{
  "routed_scale": 8.35,
  "init_std_router": 0.00707,
  "norm": "rmsnorm",
  "batch_tokens": 65536
}
Below are experts of layer 2 (counted from 0) of a mixture-of-experts language model. Rows are named router (the router's row for the expert), gate (a neuron's input weights, with its number), up (a neuron's input weights, with its number), down (a neuron's output weights, with its number) and show model dimensions 0-223. Each number is 50 + 12 x the weight over its row's rms, rounded and kept within 0 to 99.
Before each expert's rows: "raises" lists some tokens whose logits its average output raises strongly, later layers aside; "comes after" lists some tokens at least twice as common just before its tokens as in all text. This comes from a sample of Wikipedia text that the model never trained on. Tokens count by the router's weight.

# expert 116
raises: "Scientific", "cen", "ial", "eu", "Highest"
comes after: "|", " January", ",", " May", " April", " July"
router:36 61 54 57 54 59 37 35 44 40 43 43 38 49 39 38 42 52 60 21 38 60 41 61 41 60 57 71 41 55 53 42 39 61 54 49 60 35 48 61 36 46 55 60 44 43 71 68 56 51 37 51 67 72 35 61 37 54 39 47 59 62 64 48 26 52 55 76 54 35 50 29 51 55 51 29 49 40 65 62 54 50 33 51 48 52 44 57 65 46 58 34 55 40 62 46 35 69 50 69 61 56 47 53 45 32 46 49 44 35 46 58 42 33 32 35 43 46 62 34 49 40 44 66 38 53 51 37 47 64 68 51 58 29 46 55 39 63 55 68 45 67 71 42 45 57 48 65 33 44 62 52 52 51 65 25 53 35 30 56 38 43 33 78 59 35 34 49 53 55 59 70 43 45 61 82 46 57 34 64 55 46 56 74 36 56 58 39 27 64 10 57 58 31 45 54 56 52 69 52 46 42 47 35 69 61 52 65 40 63 36 56 67 65 66 59 35 45 33 46 38 49 61 62
gate0:43 58 34 46 48 38 42 64 44 36 42 83 53 46 63 41 45 38 26 47 37 51 48 70 70 53 33 67 43 24 44 39 39 62 36 55 63 63 67 54 43 50 52 41 48 41 36 51 63 36 55 54 54 45 48 43 52 55 41 26 51 73 39 55 54 50 31 54 53 39 47 31 54 49 37 65 54 58 44 44 69 46 59 77 38 36 46 37 50 76 63 48 47 58 36 57 66 48 52 49 31 66 62 37 53 58 66 38 42 40 56 40 61 65 52 54 30 17 38 48 62 39 43 51 62 39 61 57 44 48 44 62 54 42 59 44 48 42 59 56 50 28 47 56 52 37 46 56 52 45 62 46 37 53 38 42 50 59 49 50 40 50 65 78 54 42 67 49 53 64 44 67 51 53 20 51 58 39 36 59 39 57 46 47 50 68 53 19 56 44 35 60 57 57 50 13 25 54 44 49 50 40 69 52 62 39 30 26 37 50 31 35 37 55 27 67 48 64 45 77 42 54 52 42
up0:66 48 64 56 45 44 61 39 64 62 68 29 53 56 42 52 64 53 72 59 58 49 47 43 48 54 61 41 58 79 59 56 60 40 58 61 39 37 47 31 39 47 58 60 59 61 50 45 32 57 51 55 32 47 55 66 53 35 52 60 37 39 42 51 50 36 48 49 37 63 49 77 47 70 56 36 52 45 59 48 50 41 60 34 63 54 57 48 52 34 25 53 51 36 43 49 46 43 35 51 58 40 53 61 41 65 33 60 59 52 47 56 57 44 60 51 79 76 41 50 42 52 64 59 45 48 28 53 53 68 59 40 33 76 54 65 61 59 45 31 40 69 47 53 37 35 69 40 55 53 37 54 61 41 53 64 58 27 56 55 56 55 52 38 46 52 59 48 54 43 37 35 61 53 62 47 49 74 59 29 50 33 75 33 58 33 47 85 48 51 67 32 42 44 31 73 68 51 75 58 53 76 35 72 34 50 59 60 62 47 68 61 65 34 68 35 62 49 56 38 67 35 32 47
down0:53 34 54 57 61 59 25 73 48 22 72 42 58 39 39 58 42 49 51 52 55 64 43 54 22 58 72 49 58 62 36 58 55 41 64 32 58 65 63 55 45 50 46 45 52 35 40 51 55 51 53 38 61 84 55 64 60 52 65 43 52 57 55 49 53 62 52 89 55 39 41 66 60 60 60 38 63 31 56 49 58 43 30 65 58 51 36 45 48 37 58 46 61 13 57 30 45 44 62 60 45 61 51 45 64 44 24 54 51 49 39 65 59 43 56 50 22 34 50 41 50 36 66 51 52 44 40 18 62 35 44 61 45 59 47 44 62 43 42 35 57 49 54 67 71 61 44 19 58 47 69 39 56 47 55 35 52 45 45 56 60 45 45 43 38 58 68 40 56 52 50 60 58 42 42 73 43 50 65 56 49 71 33 46 53 81 51 58 59 69 37 44 53 42 48 73 50 53 61 43 43 42 28 57 43 48 74 33 57 48 43 41 45 47 40 53 39 54 46 60 44 67 56 33

# expert 229
raises: "ambi", "cre", "va", "fil", "fi", " birth"
comes after: " the", " The", "The", " (", " of", " El"
router:60 79 59 71 62 52 47 67 46 40 65 50 58 29 48 50 45 62 39 42 41 57 46 58 26 48 35 36 67 31 47 63 53 41 51 46 36 55 27 57 42 33 36 54 47 45 54 55 61 60 61 60 47 60 64 59 25 67 37 58 40 55 49 40 33 57 56 40 48 40 46 42 46 40 67 30 36 37 50 73 24 38 27 30 72 36 52 27 38 53 63 47 58 79 64 38 41 52 64 38 54 49 48 55 61 38 53 57 65 35 33 58 64 44 69 29 38 42 46 44 54 64 51 46 40 49 67 62 47 47 72 61 40 35 55 41 46 45 56 37 45 46 54 58 48 35 68 77 54 36 79 41 46 30 57 22 59 31 56 47 53 63 51 46 40 41 65 37 43 42 38 31 54 39 53 63 35 25 52 50 49 47 53 60 55 58 62 72 42 56 55 65 34 45 59 57 49 55 50 24 64 51 50 58 31 53 38 49 64 52 71 59 42 47 56 64 45 53 56 38 44 32 43 59
gate0:30 43 57 29 46 57 49 54 36 50 39 55 41 42 17 54 49 45 39 45 37 70 57 68 58 37 51 57 55 36 42 71 66 64 66 42 53 48 59 61 44 53 50 40 39 31 47 44 47 67 56 42 47 52 64 46 52 26 48 38 39 32 41 48 57 64 47 59 46 65 56 39 65 47 58 67 29 56 47 35 54 54 52 37 59 48 47 28 64 20 63 73 52 59 59 58 50 57 68 66 43 55 64 68 36 26 37 41 39 62 73 48 70 65 43 35 52 45 45 45 56 57 49 64 33 37 50 46 42 35 50 42 55 38 60 67 63 57 50 33 24 63 48 46 44 30 45 55 63 45 57 71 60 53 48 50 53 42 41 34 65 28 62 47 53 61 67 45 59 42 42 43 43 63 73 32 48 40 45 41 30 58 27 71 53 40 43 59 47 51 65 66 61 53 50 37 68 32 46 54 42 48 54 45 49 37 51 60 54 20 60 35 74 42 69 48 55 56 35 62 68 37 32 71
up0:53 80 60 44 38 60 41 53 48 60 41 32 52 54 55 52 49 46 59 57 45 44 70 35 58 52 32 39 57 51 57 42 51 78 52 72 36 47 47 52 63 53 72 42 36 54 40 70 33 52 42 54 70 39 45 38 54 39 60 56 45 59 52 59 52 52 37 61 59 60 44 40 62 54 61 53 43 65 58 62 49 57 57 66 48 47 32 57 38 60 55 50 47 54 45 57 50 58 41 61 24 42 40 66 69 63 39 63 51 53 64 36 22 72 58 52 45 46 42 55 49 64 53 39 74 68 71 64 59 33 57 53 43 62 58 21 56 57 39 48 43 64 60 57 57 66 55 52 19 50 31 17 50 66 59 64 35 78 48 58 34 47 63 47 51 17 40 45 63 56 51 46 58 54 26 57 38 64 61 65 47 49 51 50 41 46 81 50 54 39 49 37 33 60 42 50 57 55 55 50 55 63 57 54 40 54 55 53 59 68 37 45 43 50 23 49 53 45 83 29 43 57 54 23
down0:57 34 57 60 58 64 46 47 53 55 50 74 65 62 61 62 35 55 33 50 41 31 52 47 53 44 54 39 72 47 52 59 52 58 44 25 58 54 23 54 48 71 51 47 59 74 70 57 68 49 32 59 47 45 37 50 68 75 55 58 40 56 49 49 49 36 38 48 78 64 45 59 55 67 55 62 67 72 55 26 75 42 50 51 62 41 47 53 27 43 72 54 52 68 44 44 53 39 63 46 37 57 44 62 44 50 46 60 45 51 34 34 35 60 45 58 39 71 43 51 38 46 66 32 69 57 40 37 67 46 43 36 62 52 63 50 55 53 47 56 47 60 72 41 69 65 68 42 51 63 39 45 50 62 72 34 72 60 65 46 57 52 62 53 27 43 49 40 51 38 47 62 61 55 45 64 43 38 43 70 59 62 27 33 51 66 70 47 42 55 58 37 46 60 29 52 43 75 57 45 55 56 43 64 50 66 48 34 40 78 27 47 49 62 38 48 45 47 61 61 60 60 59 74

# expert 69
raises: "lution", "DST", "Representing", " capture"
comes after: "–", " ", "-", " (", " Bar", "/"
router:61 53 42 46 63 56 33 64 57 75 63 43 45 62 32 53 49 56 43 56 56 52 51 53 36 31 40 52 39 54 63 63 73 54 65 45 71 38 52 59 48 51 36 41 54 44 39 41 49 48 36 76 51 50 66 44 37 46 70 71 61 39 50 58 73 71 72 48 42 59 40 52 39 45 35 71 46 54 50 61 35 61 34 64 67 56 39 55 58 51 52 54 44 36 63 63 51 71 44 47 33 43 54 55 59 23 54 55 56 65 44 41 38 47 44 69 31 56 71 79 43 46 49 51 39 57 51 57 46 61 49 52 37 55 58 40 39 43 57 55 36 57 60 49 38 52 34 61 34 47 70 51 57 50 62 64 43 42 56 68 49 51 52 44 33 57 39 52 57 32 29 63 38 56 61 56 32 57 56 60 54 64 40 42 70 36 66 62 46 48 41 61 63 50 41 24 66 29 58 46 29 51 46 48 47 57 68 30 54 45 64 62 61 32 84 42 21 28 40 50 45 27 20 45
gate1:35 60 53 39 48 50 26 39 47 35 61 45 46 64 67 51 60 48 52 52 35 28 77 32 59 53 44 35 79 58 50 46 65 40 38 57 21 54 51 46 56 38 43 72 45 56 40 57 71 56 79 27 52 56 58 44 64 65 42 60 37 51 43 52 65 35 61 52 65 42 58 36 44 44 58 42 41 63 66 71 47 56 49 61 43 56 41 35 43 64 42 62 35 70 61 58 33 34 59 56 52 46 53 22 49 33 33 42 41 52 44 47 53 63 37 53 62 40 40 49 50 73 50 70 47 60 43 52 60 59 42 40 38 43 71 45 62 39 41 40 44 85 41 27 44 58 47 42 43 62 33 41 58 47 69 61 67 55 45 39 17 54 47 45 52 29 48 29 54 36 63 58 60 35 30 51 55 38 42 45 49 54 39 29 35 43 52 24 49 68 42 60 37 49 66 43 55 52 39 62 71 51 46 48 71 30 54 46 43 56 51 30 59 42 54 52 53 52 44 59 46 49 66 59
up1:59 76 48 42 24 43 56 46 48 54 71 47 44 55 52 61 38 52 40 40 42 47 71 42 46 46 67 27 57 38 60 51 34 45 64 48 33 52 70 71 54 54 43 52 59 38 38 59 49 45 52 41 49 39 59 40 56 47 58 52 73 54 59 42 36 44 44 64 53 73 64 42 60 52 41 55 49 68 25 60 54 51 47 57 50 60 58 57 47 46 30 19 52 43 49 73 43 58 44 66 44 40 73 45 32 63 64 45 51 31 43 49 62 52 53 68 58 45 34 51 51 77 57 62 50 60 43 68 61 38 43 62 43 58 67 40 57 66 43 29 46 59 35 34 63 44 40 75 68 45 40 57 50 37 60 67 36 67 65 60 48 53 68 61 50 57 44 63 50 78 68 51 77 64 27 54 58 50 56 48 44 56 38 38 68 29 49 42 50 61 42 44 54 61 73 40 47 80 37 63 40 49 51 39 53 47 46 60 62 52 62 47 65 27 61 42 53 24 55 72 33 49 59 34
down1:58 49 41 55 23 37 38 44 58 49 50 59 52 55 38 60 42 47 56 52 63 67 57 43 67 68 25 46 49 43 40 61 41 60 46 36 33 43 29 53 49 41 49 43 55 50 33 68 27 29 57 47 62 50 46 42 37 69 53 47 33 46 57 50 60 36 62 51 31 50 40 58 63 32 52 49 46 59 49 61 45 71 46 55 46 40 71 51 60 60 51 44 35 52 35 54 33 65 36 43 38 58 35 63 66 39 22 48 46 51 25 41 46 64 69 39 53 61 62 28 47 49 42 48 35 38 57 51 54 41 59 45 32 48 44 74 46 45 33 38 55 52 42 51 46 56 48 51 51 16 59 48 24 58 72 60 36 37 62 59 49 54 56 42 56 51 32 47 63 71 52 41 39 54 57 74 81 64 51 58 52 48 49 68 75 42 45 53 35 66 53 57 48 52 58 47 62 33 86 51 47 23 54 34 59 52 47 61 30 36 55 63 58 70 53 39 83 48 50 68 47 52 35 48